Below are experts of layer 6 (counted from 0) of a mixture-of-experts language model. Rows are named router (the router's row for the expert), gate (a neuron's input weights, with its number), up (a neuron's input weights, with its number) and show model dimensions 0-127. Each number is 500 + 25 x the weight over its row's rms, rounded and kept within 0 to 999. Numbers have three digits each.
After each expert's rows: a language model's description of what the expert responds to. This comes from a sample of Wikipedia text that the model never trained on.

# expert 28
router:519531494509487462481445465493476498554550475525491484528481499499508496521473456526498440458494500477502489487520528485508524442497476489490514520502524496454452500479506480534476531503509501495494518465515491507467467507477467500494502476526500563498497534527495437491507496482484495496484522464538544517544516501497485490513483491536472505482490485460499492538500468444479519524485
gate0:488489512511483516452485562465553541549538516508556508489518490473506475504524476482487501474479465487445491489476443502523488499530506488485501546484515502517537492511496480487510513486509494483510506537520529541485514525458495477525472520497495543550489527492508526516483512488524481472487507503528547555526472510524520486521481493509453453476500492531518472477494483489514500484458
up0:485494501470536506478495500508511491496466462559474509482466475519506473484509500503497497520516473534487489457498492508494474514481505494485537459530535514478508515505480530519460531531550553510527502539455512507567518520494505542458500514466504493467467527505471494507465514495496496476481473466503483519494519540435541495531488516490481478515525547481454495494496490445516508516490
gate1:486514514476481449506449482475514500502537476519503528497498491525522512524496497552518497491478544498513449505521505438495471482440454470489527506507486467494495479483498483497484508507537522525541546469492469442483455479476494520529540525473463473489504496528487510516507517504506478511497481498490497461471516486496537542499482532507493500545480491439491493466535502525490519538502
up1:481522499505521523518451477523488497453503502550486517534488500517514505478489500510511511509478483451522476503495474470506495479470527517498495502505531501473510499472529514543492542537524537496524510502493460457503483499482478515474513496482511488433529489546469494514507487550526518544464486495539486489506469480469565535515506452525500498525444502444499532501450504508496472512503
gate2:533530483495495509504506467506512462543513535498510464500489458481508464518479492475497533504513501469430460499514504519492492516452494501491498472519517538481513484497524467544496515459480506498553562503483453505536538486518524500469512541495482557502513513490477473504484505497509501494530461499498515531522472517485506451506526477520482521434492503521496485481490478469489546540483
up2:460479530540488489509480501507504486445541517498481520491510520510503584503479512453507468486510540498514562518485488534519505530493498544502474474455468493518485503506501517512477492494461544444499477510523476502514494516535532547502462465519482513453503489462505516485492514487465487494517497512512527537514488486544508499472486514500480470496484519549526477471451513506535479497499
What it handles: Pieces containing in, en or ir, mid-word or as the word in, such as in in ninth, Links, Vincent, en in Senate.

# expert 20
router:489510508483547459465479483464445518511505481527496434486510514474490484450498458515481486488516479492500527450498518529484527466486474485500547508459496486492484505518516528494505531482500508555527546521526482534509482493522469480562476495502478509499514469551493486497521534489458511511528542500543505489496512548525512502513515502495463486469541533497491485541515473501477506481492
gate0:478499524528518512526456532474505513515508502504454487471513449489504524486475569445490499518469530497471467478480517559456474484474536500455484492491482529468479511514522513487461495455497495507524516535521456505524488495473489494532480505529524504523505502470516546484490516467453502497459541482491464475509455470503484496503491521514495464491509522501508524476545521495512497530470
up0:469499575448505540530507474526493475485527475486481493502502491496525489528490463510484514507481485518515495467544510494537500487508500501466495495511492503512493494522470488517513525473497523483509549516469494522487512557481537503485507501533509491543489512549510520545477465492522538472536461501494530450519499520508493516499496473467505464511505460432449480483538457511535473512512
gate1:488522457477514535482498521531495488487500478501500433543510539563507481480479489499534494516517481503445477472547509517504489453526505473536483494484453497506481479481476482520535520487493498507550516520525538460498538468490501520491477507522509456510497527519529517478516478504524470496518494562545521515561529510488510472483494508496489504519476508467480515489550512517507510519466
up1:491548529484525514518501522524467498440508471492489533523486480488479544463517549465496492477478527517484522504487519488499524494451464463483469527487441532529536480504517502488523479483499496541528506525448528507544508486503520496492521510554485521521518471522502512520508519502493515446528467538492485520481475487508498550478470526502528532480450528489479513495525525477486518508494
gate2:530490505491488497501491504456465557530501506503518505520453496457495478550502512552471502497496498504511472542495488495467513478460497458517513504484472467508488460540497493527485501487434560517486537491525507511468495491514536500501488507492497516479493473527526496519510478514478501498521510536458465466543487474479509446518508484490485487502465479537528474471497501526433502541469
up2:498530508527446514511508519535529452519466462453433518487542501521495473470519512510475461550497500493507514487484484480523473506507467518502465537581477475472505485506474524562483479477539487480512503503465487503477485491527473487499525514498518490482458518497457512489518462479517490495459515462513474495496495500478484524477488509524524527498529487501472493556481497501491515496529
What it handles: Single letters and commands inside LaTeX math, after a backslash or underscore, such as \pi, \text, \pm, braces.

# expert 25
router:515519507471470480458506455472466524535514488496514479523461472485474489465466440507527466463498484490496483489529536493488544454460468482495526548530520479489509496486537518534481489485459471502448548487530525523509509508476492511487475502467517499477521507506504420505528503486491488496521528499530513517494533520495488469532525507507466504501497511488500495500489445485467485539513
gate0:450533499459457502492487478507496485520491526463458501504536474505473552514495504482531522487484548500509522498530559506494478515510510495525504522535502522483514508494503525512510466435461500508519512489503514501508491516505503478487469515512473521437511486549459509463476516482490480499522532480529501470501526499524504504500543492449448484474485498546483545506520472519545449497520
up0:515539501498476547521542491503523508525489537528510494520468474474508481455484483512447501524510526472479507533554487499458517513518475513518492500494454457448529484485486551487509535497448526557505504483517530504528522537509517517506529496521456532489490497487513503544512534484470508477510499501454469512533508490495510452510487514504489472496456528502500483486553487477490530512476
gate1:463488477460473536491524515472511504516541477542499494517481478497534516470498440467556491458505501529547507510501478492491489529500510443461495517449505530491520459491518534476515527482484502470484501516450506515551509494494537453490484493502473519499467517503505484509542528496484485522531493494461485447489508489508449524485480523450524501490468491473497535509515469492514481493507
up1:543535513530512472563482490567503500469521484458513541447517538455518539457522508507521481508543489495519454466493540499496508464485523486530528500504498538498542511498488511489510537505478533499547510487492477499495516504470515496456511539517499511523470485493468510483517489549522525486514477474515509492476489476526537452519544509523464488499511479500471514502489525520476501509483
gate2:498541480441486498483520515510527494495512498489447473545541564489476502478513508485484460508520550521468460467489495499506509489497487482476503521508515478533523492463465507491476517518470482542513534489501505497451525501524481454507493466479472486508499521558523436546514468527483490554515518519502501497481461530499504498525522518508500510497461494517478548457512506519495497484518
up2:525500483497501504491496531506456488513499513513490469458483540473498504506504506500523529512436487451519509461493502487473492543478499545527515481485503485474504526522501474532469476510537488498536439499538485538550521516459495521479486547458516477514525473469494518499506527480505555493490473473454529505497518486470515512442551482485524504519479510499510523496502487460465498462485
What it handles: Single letters and short pieces inside words, mainly n and or, such as or in world, artwork, worshiped, and n in young.

# expert 12
router:537523450451509499497506493504482545517552476530462495557508473489507496479496513454475464463496510455497502485494509514482524482437537469504528524524507520470493485501508486533508519473510523539493519484546505515491442533517516521497477498484469526455561488487509478471481519503476482541503507511512500462508497515473491483514491488535494535519505498487492486515494468490446548525506
gate2:526461520547494501515513484525466489483526515515504479536529468491483506494501541521516535501552519472475512472509529445494525481496530496561469482493493496521484480485496500481467485517467445521551537482550496501512518471546464504503509489500466519512464497532484535475490500525540470508510499510493484464475451492496516486486461510527493477506485494455516491514486489447498478554503
up2:511491514506416491468550475510527492534510480477524483466516520519463510498494462465521479517498504538484486517493533531463472511507482516465476540490495512443506529483462506504480523505506529490473485529459493506469508509491471440526521515532517491486504488486540490495480497470535494501471525485534482495494499505480504516495558450509483536461548495494542486491472517491487514464464
gate3:503503515489486525517512482493489515496529505534472499535496503512517514544472511459508461519524529521480543470507523533519449533532479491508494521470462563466484516492503517528479464509462469503529538530536471505505504493529487540515511486490481518472525493511515515516506493507505495514474494479478536510495516520495464458474490497518548488562429517544489527503510542546510528468508
up3:494527467438531503462573499462534492509533504519465528488466505515509494503522512489481507537496489473487498470495490493509506525511462489465520548512477448526518533553561519478493488510485558528498509520549502510481503476540522520514463533532454538504522507484495510488513481499507484543496470492447520505530507484519492493481537493508496490475519474513482490476484511492501496472471
gate4:467463513485482552455475478484490505477513509540501474484504541489471487504489480532501500480491505475480464503542476480463511482459501487492484478545522459517509504518470506455558517481520487526485516507532485525508472496463502492500496466428572491475448496491482501490484520509503477497504493523524519477495490477502496521513488533473477494500451479454525490526467553514523468477499
up4:455506547463509490461492493493545463538507519485452513484537499534496466492510530503492500479502503487503497514496464488473504517503460484523498484521534482488472471496458499458512477490532566540522462515495508508536466464507503486476489536504500523511513489492441495501527440525484511484520539484503450522488467530533515495509526531505519487558486482457499460479482502507508477479506
What it handles: Words in biography openings describing nationality and occupation after birth dates; e.g. "is an American former professional football player", born, politician, director.

# expert 31
router:474501512482527488444478482485494523483517488520471493517475523517504499512457491484532496456515512484543525476525505543486485506465511518500519541499534555479517456502507534522506511458516514511448556509493478548487475472483459474509502490503448517493541477525554480501524527487501524495518518500526496477488456530475490464509508492481503459548469507479521452512479469526507522502507
gate0:504523521508514520472474513472510495536487497516509473540461503485515468507516462526492475501501528498522552485528519521484497499475491502484468480498512491520521522492521490504532513529518490541463525504499572500511495534493478532478513508540471487478495500514498456524527501477489453460500468472469497538541497508490515517531529462503491484507513493441562496525438460485506514550549
up0:531497513498498530511466524475501542516491476496536568504512483496502484521495497513527462475503518541474480535561519538460507498507532479488493515490490474447510522490535448515555470530473519534471503538507536483517480521507525499529495529489471504490472467531539496517485460526504524470511465502485478527505516498456494494478525513506459516519457491481500494492518558515526487527517
gate1:515545522514486476502503450495500515486482496540478487472455562473495489487508511506525457556481493489476529510512480475496486507490507478484525493500518532494485441516495500488464513481510522478472524499536505502475491484505491540546543498499507453515452515493480483537515497478503493554480470506525540518488495455485512437523482518492521533502466461529475482533493472488521479468456
up1:536465552496502520514483489501498487494551480526476494489522542540504527506464514483498504511514506542499507484530530450529514539488488474467467514479499492533543473509482478492475508466492519486503484479487462499470474488522545489502493509502441492457498537491434517531530512506513486486517499490481432455480512527495493494465501507531507474518494483485490513496500484493490553487429
gate2:516465498512464499497446504499528505533536473483485477488517468500534552509489520525523509527559499490524540458562504490513484507511515536487512504526515521493500496527485521520485509513472489470461516499525486489511509487500490555540483485516511486499494479543516464493433501500508530505521495481447451489504562498484520449510508499508502447474530535494464539497526504508502525509496
up2:500531508489505464509506522500492468527476532544492488510496455488479474515546459525489493501477475479532492523510474489481486494478478540468482509545489523490460524478483458520466500499533520518494499527520492517461482511465499505489517492518473472536464542520511567519468538509537523485477466517557466500487546483558497513515511512531568513491500481498508502529492508471525497487519
What it handles: Word-start pieces like tr in trade, tropics, trying, and common nouns such as list, number, set, engine, process, total.

# expert 24
router:494503492493509452474473473450494509534528450516517494508475485517539516493432497474501478471530462487548507509496527476512513502509504477504510559479500505471502477518548489539503518468474499479452506506533531530463472472517480536534466465480475504505557528504513463504474495493449513503498543461510523513505501488484481494471494484531475485495474543507509488506476458509481522505521
gate3:466493508476524505488433546505491520515510520504477464521475501515498467468478551503485532464472496501497502499513456502519535526517496490490491485480460536489486495495531449528521465507504531483497505522502508527504478497515472507523514470479507486470513523478472471506465530518457531512452510484462517454475477472478490512491501555465518463495516507490472532513585476500471484497471
up3:456548516535545511476473472517521517536466498480495524526479488505511513499445483491480509511498496492488483482505500483502493452493511510485486504517500491466484467490497488507494504453499510491502470518528530512510457458523464535493524496503492508508505528497437529535544554463481458493450487463484458494421496543536499496499501521507504502526494452478476469502480478450498505497510
gate4:504465515474516539499475498529517519540517447471511467507527452519537521480506491456532497515489517512496507490497483534506541502549457484493507516506491472491489513504492494444485519480496499471543552477577525455484515508506517489490525513491513459508524515518505473483503496502440497504555512484479509546508512535499524510499481512520466534477461503517500527528473485492475494516447
up4:496525469548511469481525522471477511476475533519520497499537543492482467532518543545466532498481492506493498464517522514499484492437482517475516489473508489540529476511454515487512463518471477515500521494464500531480515463485493511494497503490499528448460474488525489499508477492560501508437489509509475470469491496496487503478484516504558474529467484502489559521516487536527491478527
gate5:523530516471508521508447469482498457488489521479529514518527489501483471477515485510523510513477463501507506465522498506528502498454503443478525489484527491512504463463526480503514531402488477517498500452499494463478489486474493541500453488490477508496558501458493486496512503484470535523522513483469494545539465486487483515524541486462505490507509476503457470518478492513477524476486
up5:504491486504554514470522493504453510512511474525476469506487504487498506530519480515477477477511478460503454452483520489483468530504512495500511502503491514513528556453457484487497498525516499474502480462516495510508435525487496485511496456534498469517488505531489506467487478505542466483517514421524488474487495495544521542491485529518529520519520568541503506533465517534512470516504
What it handles: Mid-word vowel pieces like e, o, ie, i inside names and words, plus year-start digits; e.g. San Diego, Greece, Stevens, xenoliths, Hoosiers.

# expert 9
router:540518480518494476456526496497507497553512481529505480529493491473450496482491470480539488463465498456528513505511489490490543520507461503494517533517529522456486464503516510517452518465520526502493543534527528513476490493514444504491516446510483518482562504483513450503507508476479526499495570446481511490510505497476478485523514502511491522517476517451512494536501501521517518530499
gate0:460517509522546505474442511458488485498486468489513501489475505476507493511487522515525556445489498494528515498494523534475522500517529560469497516524475489503501458495470498532503516515507533515499535486461479506448470525463450507491497506456496502434501508501512503482465436472511477461488517470505513453529495515490505517481480472450495505498498487523504527511451487492501504515530
up0:505541485473536507482541502499495497508513521447496526453500468426507481493515528527467517494439476489446510464522487538510508468493498530496542517524512498496490523512518500537466485539517524492477505491474500502508464483503489465480466546519525497494520502486516523501507510497511522505505489517487488494555477472501524496469505544520512518458545535484487490453539496511539456456503
gate1:524561502501533522482512527532543506537492495532541473506528504521561553499462522517510454455448486487508531509519476519534515497514525491489521477498496474460477451558503487486524491482481535476503527494507529491506507458520496541537475475477507518487493511485499503499536490495477452507457494460529503499536481469498482518528512486477488494494491478506480487505534501485491517472549
up1:517519500463510557491515498483481530512525475556497450508490506529540509524474511479475490481456473460459583507524515480530519523521462457458488499504492491478490496529479545509504490503516497484507517510489520486511513494518466501529460507469485526486483517527523509497517460468495510504497510478496479515496574499522478526479527498470511512534506486501460457506492556485523513463494
gate2:499503505532492472507473493534526471540489504541473454534495532458446489470477510533468510488449518493456481508487530497505495524516469501520522518544510471539482481481512455519506555490497494548503477492494496515495530463513466455519508465462493518508529465494533503478493472500503539468500504489502537526521509451513514470483517485495484536521496494505517443476478452504475479497516
up2:488521511477468503472463499494508458498529511496460493497511495480496459483559545510487471515484496496519463468475462481545496500493507479443501510517526493486521554485466508549521517539530486450477495474530528510478505448457474500499457538493517485503534479481515488508499481506486538502551494503502508526489497473509517494479481468466512503496493506531519450490474477481466522527555
What it handles: Word pieces like il, al, el, un, Wal, Al inside names and words, often foreign names; e.g. Shilha, Shiloh, unlock, Walter.

# expert 15
router:542506505513486465455490477494511501468524500512482483530496477485538544477508475462538459508441476469466483440492533491476560476485505463511526503528515493524452489535512478492467510476499537532499538487508497507499446510477530497463495468491485555511493525533522456489473472496503481496462538509527508500505509488503522490478486495509458470482505492501493481520475483490512545467495
gate0:487489492523459497464515500471522492531496479503482533502498421502496465491490482518505518475503492488485520463523502554507491494504449477517472520485480564485472527537486508471502500444462510491526503510495451512527532543508516461490480483495500475537475504517494488463521507476486468503508509501531478548489557476511492466520507484513451542505466528481516536524507517505518534469485
up0:509499523535530486490481469503499465528494490505565515539520582476488512476491486540508473516523478504522469524523535550556496517466516478474486522525524480493482490489443485497529481510502467474525509510520550498438499517487505478497481483516462511527490481507497461469546526524511504520505510508480519525496511488553489530497505494537493492518508465527506500448529503525494471509501
gate1:485497480467488471509544495503494534515507469512526483470524488497516510492490475505484482545498497468479476459512514510444525530434507450457485486516523458514487494496510468525463457500543529488475485503508552516465543467499507514492497521547472491461484549502523512481489513504483472498481491511494463453472508505529527452513496509495459517513498514508504443482516534487503547486492
up1:540547467508507524489538464534446478513507484501504488495513462474500494539520531540460482470479527526523509501504535531483490490522492513490477514441474497514494522482508468500514487529514484555512481518538472501498546526515501494504443504539474509488486514531452526479498524505532474467504508487490505465495510483519498490517525523462507516472493493507534540503462548486479457501559
gate2:513488481483532502488500487496486542450538499523534479533482487498522527480503524557509455491448504552492506487467509492498487527487488490535505492508525523540539475453493484537489522524480546505471500543509477487469477497454537493502443545518506483478507512496493485486515539543508513485477556474463498529510462493516500460487494493468465498461500536502503520493499509528530519519522
up2:505463481484506501507500502487514455521531482537519488476488484528471510506490539474486472490480509484527507476461480482500495516499494505453454521498505510534514513475527510481542495470539507531536508464526557534528486479522501505493471507472516467518529518558481485516458526515521499493472566483474512464520500503548494523537488542537503538513537547523483469512462509523514474492525
What it handles: Opening syllables like con, lo, po, pa, mi at word starts or after a consonant; e.g. Conservation, Conference, global, Closure, podium.

# expert 1
router:520525492468532469475437512475473514502543497514522488520460507515496539486463472514514488480506509478519519489521519498497538481450494500497551496485527542500485471499518515547509495479498506486488517482498515529494478551510529536494455475484477508552524537556507475516482519498477504517453517495490564472481475508504495492474498502540469470536497520457494523524473467516486524515545
gate3:539535501512451515468491507474558541477488498553503496508488537496467473502509496488533503476453499499495514517457492501511541462454488503476494532490448512536473514519502533488485483511507494494511513545469502532511506508493565471497522481469487473537518505478473464475487500475491495519454494449472487524483475454468510486501502479533482488490513521499493551534536474503497514468483
up3:427525507522523493486471493529469477537498508477508464527464443516509477520508516511525506491500530494486449476513489509542464486511532472523470501555479482519511523447486507472506524522488513557500474494503500515488535491507432482469461521514518478483495510493533525509508488498513547497513476503463495465500534539519480511508493477504544488496499483534522451499481527455486506501508
gate4:509557485497533501465554490462545507546522484471548556492482487520506492481493504538479538472485486523483510463509504507507494486491488511521467534501504512535473512484478489470557488480464490523467470561493475496482503486484498532558493480541528508557525496495517495530447485472494486497512515472498485531485533509507487496474503449487481526528510479500535480482521495495513499510526
up4:448501510470463492471495498498481491527493518512514518518501510507466473467502473492544506501496480486430483486479543497529500500490500479507493470472533497539458481471476484485553470456486525497530474497503509501495489495461447478487499507484498492500515455529503466523488478512516511489491511454541496499502480521445521544479477491545477517571479477446527506497456531515487483503518
gate5:573461526497511501475444499548519493462500468498535476486471500490520454504455485470505508499515473499529503458492507474496494444478523418510515500476501533485486495478532527494496524500499527478462478479513496486474494510520496507487483513473477486516521489540530529443515524500508489536502493526448492529532555517517491466500524481511528490524485513484470493518496497507531536503512
up5:496465560511508485537489519539462477469494501511494511503486455528467493485496484462498502469461497467470507471490467488524547490554510493472487506524472517502508502513502542520527503459504495490507487477494470517510525482513511528471486505469471529537518476513546534490521486485488498514476465507432536543488453523531528497525509498487503558543468488495470502503511476506466529539516
What it handles: Word pieces ending in e or y inside a word, such as ce in Space, race, Barcelona, re in ceremony, ttle in battle.

# expert 3
router:489522537521507447481463478437465530515536468499475486514499510491498520472504478462515497477514491490514530474523516535491511488514485455502548499520517507486464499496553494498463534482492537526497527500521496464543458509522491516489480482521442516460494511471558460476522561503455541512537521487521490484491496502483503471501508532489498520487506519489483486534484466507469529507492
gate0:487522476516484500495471477468525528502511531532491507494496496482487517504517473501521484497555533510468545479495503493505480487520528520452465525487528514472496496518500499507514529497449513492539485536493520514542496524505509530522471516461537513497456490504509481462492523458516498490548498537518512502499535494571524478432480539513505471536464531481505487564523464499488495465515
up0:495507490522463502521487494506505508540490493523516435479463468548492458489485466505453486557525468460473492489496481488494484469511494520531475534533495490506466505485518469525524492507468500463497485495487496510495510482479505503472519485532487487445491495471496472494510542472546453483528483490562498502494475510530484485519460488492555463487543527492504523502495468540507556512491
gate1:478486467522530494509501440487519515544545523506457539515442523447425529511516497503505549534478505567500481443506472529506542455484503494496520525476543453518467472511500483501505504482501485510472487505542503465450473494491490510521492489488492513468493518518533478500485524534504518512492508498493499495529487502488537502496512517509512504513482524516530510493517510476528457505491
up1:493520502491546495493517497512533528487508490529478500465535476483514527500492509486465486505522486491523454494487526525480519513544522540487476483475467527486499481424465500517459503504452532496508491471474491534519552512500459499540483508456499456524428491476494486536502485524473474475489512488485479512524522488525499486527533454509493544490492466455496493531491465489507531486505
gate2:495501492464494475507518475524429487513522458508490452503507560482504511514527531526487508493498461493468510489467508503522452480471513436513496485488492529520506542478527487515481511483517487502471525528508431500533544500515502506491462472499474469511549516480495539493495493519481549507494488531528496507498474495519479505519468518536491491530486477457496521458528480486538502450478
up2:476506481495541476512454517518497497514471488492509499498512509489527485483525506505523518536513534486483559514486503522493508518491537469529516517507515512505533538513526477488458535492491553488541472536470493572509456475509497499520484590531492486471501484520482474524488530470527472539482496482516516476487493520498503476474483535503488524531555477505480465463471495498507459515510
What it handles: Single-letter pieces, mostly plural s and capitals, ending words or abbreviations, often in tables; e.g. UK, USA, positions, Medals, World Series.

# expert 22
router:487498493450505442480472513460430513532505485504528475503492504500502497468463458494525476458512516471491522484550551512525522512488496504514500496474485537510481499485538506520487491469464501507496529491498509522505469492493443515471482485498463491479550502536536498503498548483495502494520545527490516484467485535485511484512491515518498526562509552484492505526550472515454484505525
gate0:450551470483468498460488529500456517502506474540505443497471496493479507495532514509518508488528540507459535449489526502519558484554464486519469515514540506512537491519557502501503513518482496473460525515497503519494505507528515511515512457476501473493496495537500489507491492508514490485491545493442479481489491528475507553527463451478508502482501492501522481480489559521505509493516
up0:497487493481487497511517563502492494530469500498514481515509478434536463480505486488484535526508528506486520528519477556481463478519513505554489500501489498489549471491482514476471547525503524504518518460532438528483502533514499504516519521501490490522510539478496480472507514478499526492484511508506461470520512492475447499482551516471507444496477513523500515520488489504544497559554
gate1:511493528515501492475490522519496512467495509473531461506486509494503493484525510502524535492461506509446512488516520528474488464464504470519486490480506509543531510567528494531506448504485544509475438502484459532484473513524468472521536525516477503481528501547504486521502509508521515525505495514485500467515495537559482480492518495465502535540512497512468515567475504460527528537472
up1:513468506530523510500495566516511476488508461553491447535488486500452511536531534501485471526461527480491513477470465509494508439507522468499502419524445507528490506510486516508540502487525510522488482489503457508469504503492486501546479516492505479487512510500534506503509512484499512510503484488492504517508541548555498506517510463468495507533483506532519449537465475475497499508506
gate2:524511470442493461471513505520499505504494431511488435495490452515524497466520470499461520498499483528473505489528533474511518512477535481524483507457506451535509499491500469516492467484454496547490499506485493496480524517512504524538501452468456515481497500514505513524504505489493504478520533549534498507535474531514526523506500449489498534509484511560475524495545476489512501511462
up2:514478515533489499461496498511469488499481530444515483531526520490528535469453476477554513469530516491488475526538482498484522532509519489466491491528573463534473517501531464531476507483470497500531516494490503485495522506482472484523529528504477504493509502458524483466490501511548550535514455491477537508473500527519478510492516468471532490509516512461482527523486491504474524527553
What it handles: Consonant pieces inside words and foreign names, mainly ch, k, z, gh, sh, such as Balochistan, Hinchinbrooke, speech, taught.

# expert 21
router:469564521453494496496448487452458524497502533534517483538510536445504461460479473508514481467492495487539502486507536497517529475470496493523535534504489531466484482491537495498462506484510470505501508487506490535479475519491513533506480457485451510509495536531477490514512511492474496487543504526516524471448495532494505487492487509482464494540483508445506452508489465520477522514510
gate0:507521504452461509485511514512479500515470530520503504496489481507499494533537491504525476500532517464448529477536501477521509520451553501509447480528479520440478496552491479527481491478516506504562537525457497491492529453470505524540490468508500528488504510526544452482503483489541516503485463471490492483472482503476480492523496514515488518495478492543468454493484508498459494518482
up0:479508482479482469509464517504483505497506515514488519491500444543497546537532507528524496485466503497495501527527476505493499482521544481493476530475499515452461498472512484542481468475508473490478479535464498517501469513453481502454498487467510537486510516545464498509519437518499482481488529516463484493450522511533522528480470519495499517525481472511497562525473478563484510470496
gate1:443479504532499472474470493442496494504491545487510484516501471524485480492546466467521537510487513493509545487516498528508549517503494516520517470506513535486480498445475561472524485534513479481486518488488527464466490507475483508512544488521503517475486540508477506425511515511488495492545532492489517519484544519521504508484486439529503484539510494480513491457491482496468513481528
up1:484458516490444506493543523479486505457526527476471466485498490523545526508455500521536500513471509510506517524527500528445547448514534484507498483500533483513521498464502510520537512476521484516481482519446497532496492455490488489493529511516424472500481467498484476504535499489527481480485474491510474477471498537460511438483505474482537498483505509518536504466485515509471490487501
gate2:489475543496519520524440481502511466507513471467506467437484485532483490468507504493493501514525485506502489513545468476502517456503504532496514494505494527502538501491536457479496542478507485553555482522505498500474516427460507503461497517505444477491490489515492477449492466497485467497520492499492548488522544476514478470511512492525497529503487527527472504503510523469510498537453
up2:484465468507526451507526477463498503489482468489527491466464496458500510516509494492499555499511521521487465489506472518494542505483498525521504459511542488483530508476470543513534487525497491493520494467477500519451466520479494515474551473531504493479512467508533544512550500547502538508439530500442521504511493491475490539518531482520501452472518507527461512476496485493487491517476
What it handles: Suffix pieces completing words, especially -ing, -st, -ation, -ment, -tion; e.g. Rolling, Buckingham, attitudes, formation, pronouncing.

# expert 7
router:496546475467512461495486499472475528489527457499498470490494530540532481475530495490509489486493499453500507459552499489492522479514498479514533535511528492501483485540542516523480521486501503565487539519514493500471462503493514499506510494501430490473541482508512476486539541517491492522488496499579539491500485521496514498505514501520479506507466567451514511476471461534492508514501
gate3:497506493489541485493454525503458505483510474480521519461473548505531562489515520503444492481517465521510457488495517518556493514486523492533500496516542551511472492534496495497510498502469497510482493548534486516526462510527488479479537501502496484508564463505473526510509497493471492469519484478551508521486525506498448522497479489500496517477477567549483476480468485495494504471516
up3:501513440548538508539511466517462483457492483506508501518495507490487529495456502538549498479516461486515512541512507534489501539478488520473531480505478532508482466497510513506517477465496559506533477466498524492489482475492516524493485489549443513473500457448538532477484498496502500519469463501511477502539516462503491451511493511475513487501520495452554489472506484513480491482483
gate4:479508514502468505540508529512444464474494487510493468431536526500475519517491538511492533507507486500513534495546496501550482523474454488502565483524513524500515519488496493497484541450556475488496484498449499530469506508487521505513480535482508494525548448470540516498502550485500493512491547481499504514487489513478496480481475493488501482508495540452514478533524498491518503499541
up4:502479459526503466479521532485511507500468511517497481488546509498468473513517513501532526492550529526493534483492536493460488530482521517528530500515492454546503514504532490494437499501535502507487535484495516480497513491517515491523480482508554518523505494500506458520508521474460464554462513469463497501519488578493527461517496504535531523537466502511518490544520525458497493488525
gate5:484494520495534498501497505530548512487480527501515474565464488532482524480504505510506488533475508526464509519527503499482498485509503486466510471491501484520522469504489529515463546507523536511506506500508503556539518503494469481560517575428496539463481497504480493472496504510520554487478460447481474498513491461448522493504513527532506479495517526467474477507487517492492494476521
up5:505503509455520565495527522501540499481465443471506478531490490518495521439521521531539519547489472473533510476488517500482511533450520514500508499501553472500536502512498520522519493524560503508530479504517517480542479488518470545507506499465478509492523477475525530496501518479515499480499517494484493486500499487465529511530512491483527536511509504461483495517431527514501537555484
What it handles: Plural and noun suffixes like s, es, ies, ities, plus people and children, and pieces of Latin taxon names in classification lists.

# expert 14
router:508557511481484482483506481463483511508540456514480494486494479503499540458506496493543488461486503465491549451521516518478512490496502469487543521484511499509517519478515494532502504462451524531466525509484486496505478517471480509503450440482483514529538500523507468470471495510455487527489510532522542430463473485473497504481484505520509523523534545466500460487486484512484522502517
gate0:517469479506473476508542484524514468519487484496488490513466506546503512481517476490527489478504530516492495486543443480474514465488517487514538516467474490488500507537524467533514521486496509515478456483506513445482473475491541530485538517478520499505541474505523532468441506457475533488472497516485509492510476518517473491507458517514468567547462488461468538502481480487524473516504
up0:534455475473499516512494524523457496481537485519571512503554503440521533531532515469528519465529565500496512495486478526504530529474477534499498513507516487500496497491455493487496490533532510497508466516498512497508500503443502457479543514464466521489509504511483511477520492477490503556526529504501527519478488496483497535452474518496485481490541524502500555524529515506527514478484
gate1:471459515490525503455483497469476484515499537471500487468517496490549473486479477496528464523464495549508538479459507501504526525474525501482484502538471530466504545528500512423459518526513542486511512462518467496499526515490489490485489515500500505549540515521539471539563525504527462471535486488503505524493505480520499515492511526453530514477496491542503516490499514508506488474478
up1:531538500514458510507500500480517456531468521542498482490517490527527527517495535530498472470528521457498533517519567503526513538508481496565478504469490537481499476527463542529472450481488534449491514519539488496512521507512513510507492504445530517526476499505522508505530500484515470488508541499504465509480471465527461499498518504549494515465470475478523518502515487470492505476519
gate2:521469488527474496496497523519490491490509509505512485499502491504461497449480481487545453541522489549534515439510484511484518517496488492504484503502493554520476540493542511490472532505491512507479538507472487536496532512473451457487513479486467522494516508511485501511509464513540491512495520479498533507468429470559539462498524528502455466520492479511496483516468450489496471503538
up2:522518446489479542518531482506522457524502478525539519509491550507472513475503486503502503503519475542483552506513468512484527499509462517552482497501509509484533497504494513483508497485495498523492528467476531539463508502524498516528465410501510503495465495524494495543548483485508473494490503518552539505514469459524483503481475496452487482454525513470490548492502463513490515527493
What it handles: Capitalized first syllables of personal and place names, often in tables and lists, such as Bi-ffle, Do-lores, Pe-ay, O-llivier.